From a checkpoint of a small mixture-of-experts model trained on Wikipedia.
Experts: 32 experts in each of 11 layers, 192 SwiGLU neurons an expert, 2 picks a token, a sigmoid router.
Below are experts of layer 6 (counted from 0) of a mixture-of-experts language model. Rows are named router (the router's row for the expert), gate (a neuron's input weights, with its number), up (a neuron's input weights, with its number) and show model dimensions 0-159. Each number is 200 + 40 x the weight over its row's rms, rounded and kept within 0 to 999.
Before each expert's rows: a language model's description of what the expert responds to; "gets" lists some tokens that make up at least twice as much of what it gets as of all text. This comes from a sample of Wikipedia text that the model never trained on. Tokens count by the router's weight.

# expert 14
Description: Foreign name endings. Final vowel-heavy pieces of foreign personal and place names, such as -ina, -ica, -ia, -ota, -aro, often before a comma or parenthesis.
gets: "a", "i", "o", "ia", "e", "us"
router,161,174,207,255,201,291,189,263,202,199,176,195,240,264,182,213,143,230,220,196,157,170,160,241,157,268,194,254,115,268,203,283,204,219,156,200,187,221,166,166,196,191,250,225,246,219,204,140,192,161,187,230,175,197,206,249,241,192,268,173,224,237,192,209,233,189,188,211,146,253,218,195,216,216,190,207,163,197,247,182,121,213,208,139,245,218,131,113,114,157,218,165,160,188,124,175,143,126,181,149,198,178,235,207,294,145,236,146,186,250,305,171,230,293,232,192,214,174,253,210,174,182,219,209,168,244,183,163,255,220,281,202,232,284,277,200,179,203,223,186,201,201,205,202,199,268,207,190,246,173,213,271,174,159,159,179,201,225,197,203
gate9,219,173,293,238,150,242,226,214,234,201,155,171,171,275,245,169,267,180,253,216,204,170,166,158,106,132,165,118,181,242,172,213,221,186,208,160,140,180,154,166,253,230,191,208,290,205,204,122,197,170,283,218,215,198,205,211,177,150,162,169,195,223,153,201,193,207,199,222,213,166,195,223,156,197,206,137,254,174,211,181,243,198,154,142,227,280,218,110,183,218,205,263,209,147,231,182,196,158,197,218,223,287,179,271,187,196,279,196,232,222,144,164,218,274,206,223,177,200,213,260,199,203,143,221,196,201,238,184,159,162,236,195,195,243,149,194,234,147,180,224,247,104,216,169,220,175,237,247,186,250,115,190,193,203,298,230,175,140,228,182
up9,175,164,214,258,144,193,267,231,160,235,289,165,168,183,269,190,267,138,211,171,165,221,211,217,216,247,237,155,215,241,214,190,205,200,174,197,191,128,206,238,239,79,305,217,241,162,195,185,195,180,194,194,214,185,224,218,232,208,163,166,189,148,146,185,176,162,144,172,183,181,146,188,256,187,111,196,215,220,157,243,277,232,132,258,222,166,220,253,154,177,201,235,196,202,229,186,219,295,215,162,206,247,91,236,208,180,174,184,154,191,191,212,159,149,150,144,117,246,182,231,149,188,214,126,221,238,272,188,199,109,187,147,222,205,187,244,201,173,200,231,160,189,215,152,231,208,181,234,164,218,214,184,179,224,127,186,234,186,126,177
gate10,239,187,207,161,224,201,212,174,177,190,148,174,252,217,253,170,194,221,227,164,191,237,148,138,210,187,165,228,132,269,149,189,157,197,259,220,263,239,188,196,222,256,165,161,204,187,252,233,156,183,167,237,220,170,221,214,143,236,217,197,164,227,201,217,163,196,237,164,123,191,219,220,170,235,313,214,195,178,256,229,165,237,163,155,208,205,108,158,166,229,240,149,162,210,230,135,207,206,137,156,237,156,166,203,259,156,235,180,213,172,260,151,188,228,305,149,102,217,239,246,173,199,168,241,158,181,190,223,224,142,271,231,278,209,210,174,270,217,192,152,135,201,148,234,183,262,156,260,243,170,197,234,206,230,281,229,235,175,124,199
up10,175,232,228,239,153,213,161,198,218,163,218,174,242,250,227,87,239,200,214,224,205,202,187,194,161,199,242,291,220,135,240,191,255,224,220,215,229,251,174,179,206,160,201,190,131,161,171,209,185,193,219,161,156,244,170,261,164,158,242,158,229,286,149,203,170,237,174,144,185,193,293,208,223,269,189,126,192,186,199,220,204,132,161,248,254,211,213,268,211,163,263,264,209,197,161,187,210,259,188,148,198,246,143,165,217,187,237,162,198,232,231,224,212,206,264,181,167,145,223,135,235,142,155,192,275,256,208,128,205,213,182,150,137,141,203,98,212,194,167,154,117,185,174,255,144,163,207,191,188,226,147,199,195,147,156,211,264,200,239,197
gate11,229,197,254,234,274,156,132,202,201,160,216,218,182,219,210,181,236,230,158,209,219,205,165,163,241,185,253,220,195,232,288,147,222,151,267,173,204,203,154,244,251,190,161,233,141,166,200,211,154,228,190,188,150,224,209,193,142,210,149,153,235,211,248,268,232,223,138,194,178,162,194,163,137,239,211,187,206,237,220,193,228,195,149,134,203,209,274,206,153,202,269,170,246,196,176,163,142,200,137,200,191,221,201,177,235,186,262,289,173,314,225,149,211,211,147,244,129,242,188,151,154,232,256,208,226,249,154,236,183,273,171,142,217,174,194,143,143,169,259,193,201,211,218,153,276,203,204,117,210,196,230,246,230,256,115,160,213,166,191,130
up11,171,242,207,123,184,269,191,194,188,201,222,187,153,158,266,210,228,144,164,134,157,219,195,132,149,204,151,288,265,245,146,156,141,186,178,266,291,277,187,248,152,225,205,196,176,178,246,192,215,130,169,211,266,225,249,144,172,188,190,175,103,199,241,167,269,255,191,133,209,223,188,172,137,245,176,181,150,174,185,236,262,176,252,184,223,194,226,230,158,202,203,199,180,204,157,189,163,200,221,190,148,270,224,258,164,178,206,178,103,192,202,212,165,214,213,215,171,216,161,243,227,270,162,266,178,217,190,198,186,189,209,214,227,265,215,203,193,228,173,198,197,181,200,57,227,138,222,225,181,208,158,250,259,177,187,186,212,163,225,149
gate12,176,141,144,233,244,179,199,232,188,182,235,215,170,192,215,256,234,185,278,222,205,168,190,152,220,179,160,230,124,262,256,191,290,161,248,209,183,167,125,222,334,211,220,249,120,132,105,183,210,221,215,189,256,210,181,228,265,278,213,189,243,231,121,157,199,218,226,205,222,246,192,251,199,209,143,193,206,203,160,216,125,164,180,129,238,183,186,164,162,209,201,170,155,220,224,178,244,251,207,191,209,240,221,185,141,253,224,229,175,267,208,229,167,206,216,222,180,188,224,228,236,189,198,209,284,219,215,111,241,216,204,193,197,177,299,239,155,293,185,171,252,199,194,140,200,228,244,206,191,169,187,234,197,161,195,260,177,139,179,163
up12,167,254,239,194,195,234,231,169,232,193,85,208,245,192,243,197,200,191,213,220,195,227,179,144,183,111,213,162,155,102,187,173,211,170,143,231,213,160,222,117,195,196,187,208,244,165,196,131,252,190,221,181,141,268,268,202,116,218,227,252,203,268,176,229,229,182,211,202,248,169,222,182,240,170,243,234,221,251,144,285,224,320,124,176,209,186,193,176,194,217,206,211,216,189,193,209,231,190,180,188,315,156,188,132,177,197,202,240,226,235,195,149,192,238,197,227,229,155,148,248,135,171,211,236,221,156,243,236,247,160,180,213,150,232,185,212,161,157,206,245,212,219,247,214,218,122,243,235,162,183,203,281,145,211,220,226,141,208,271,171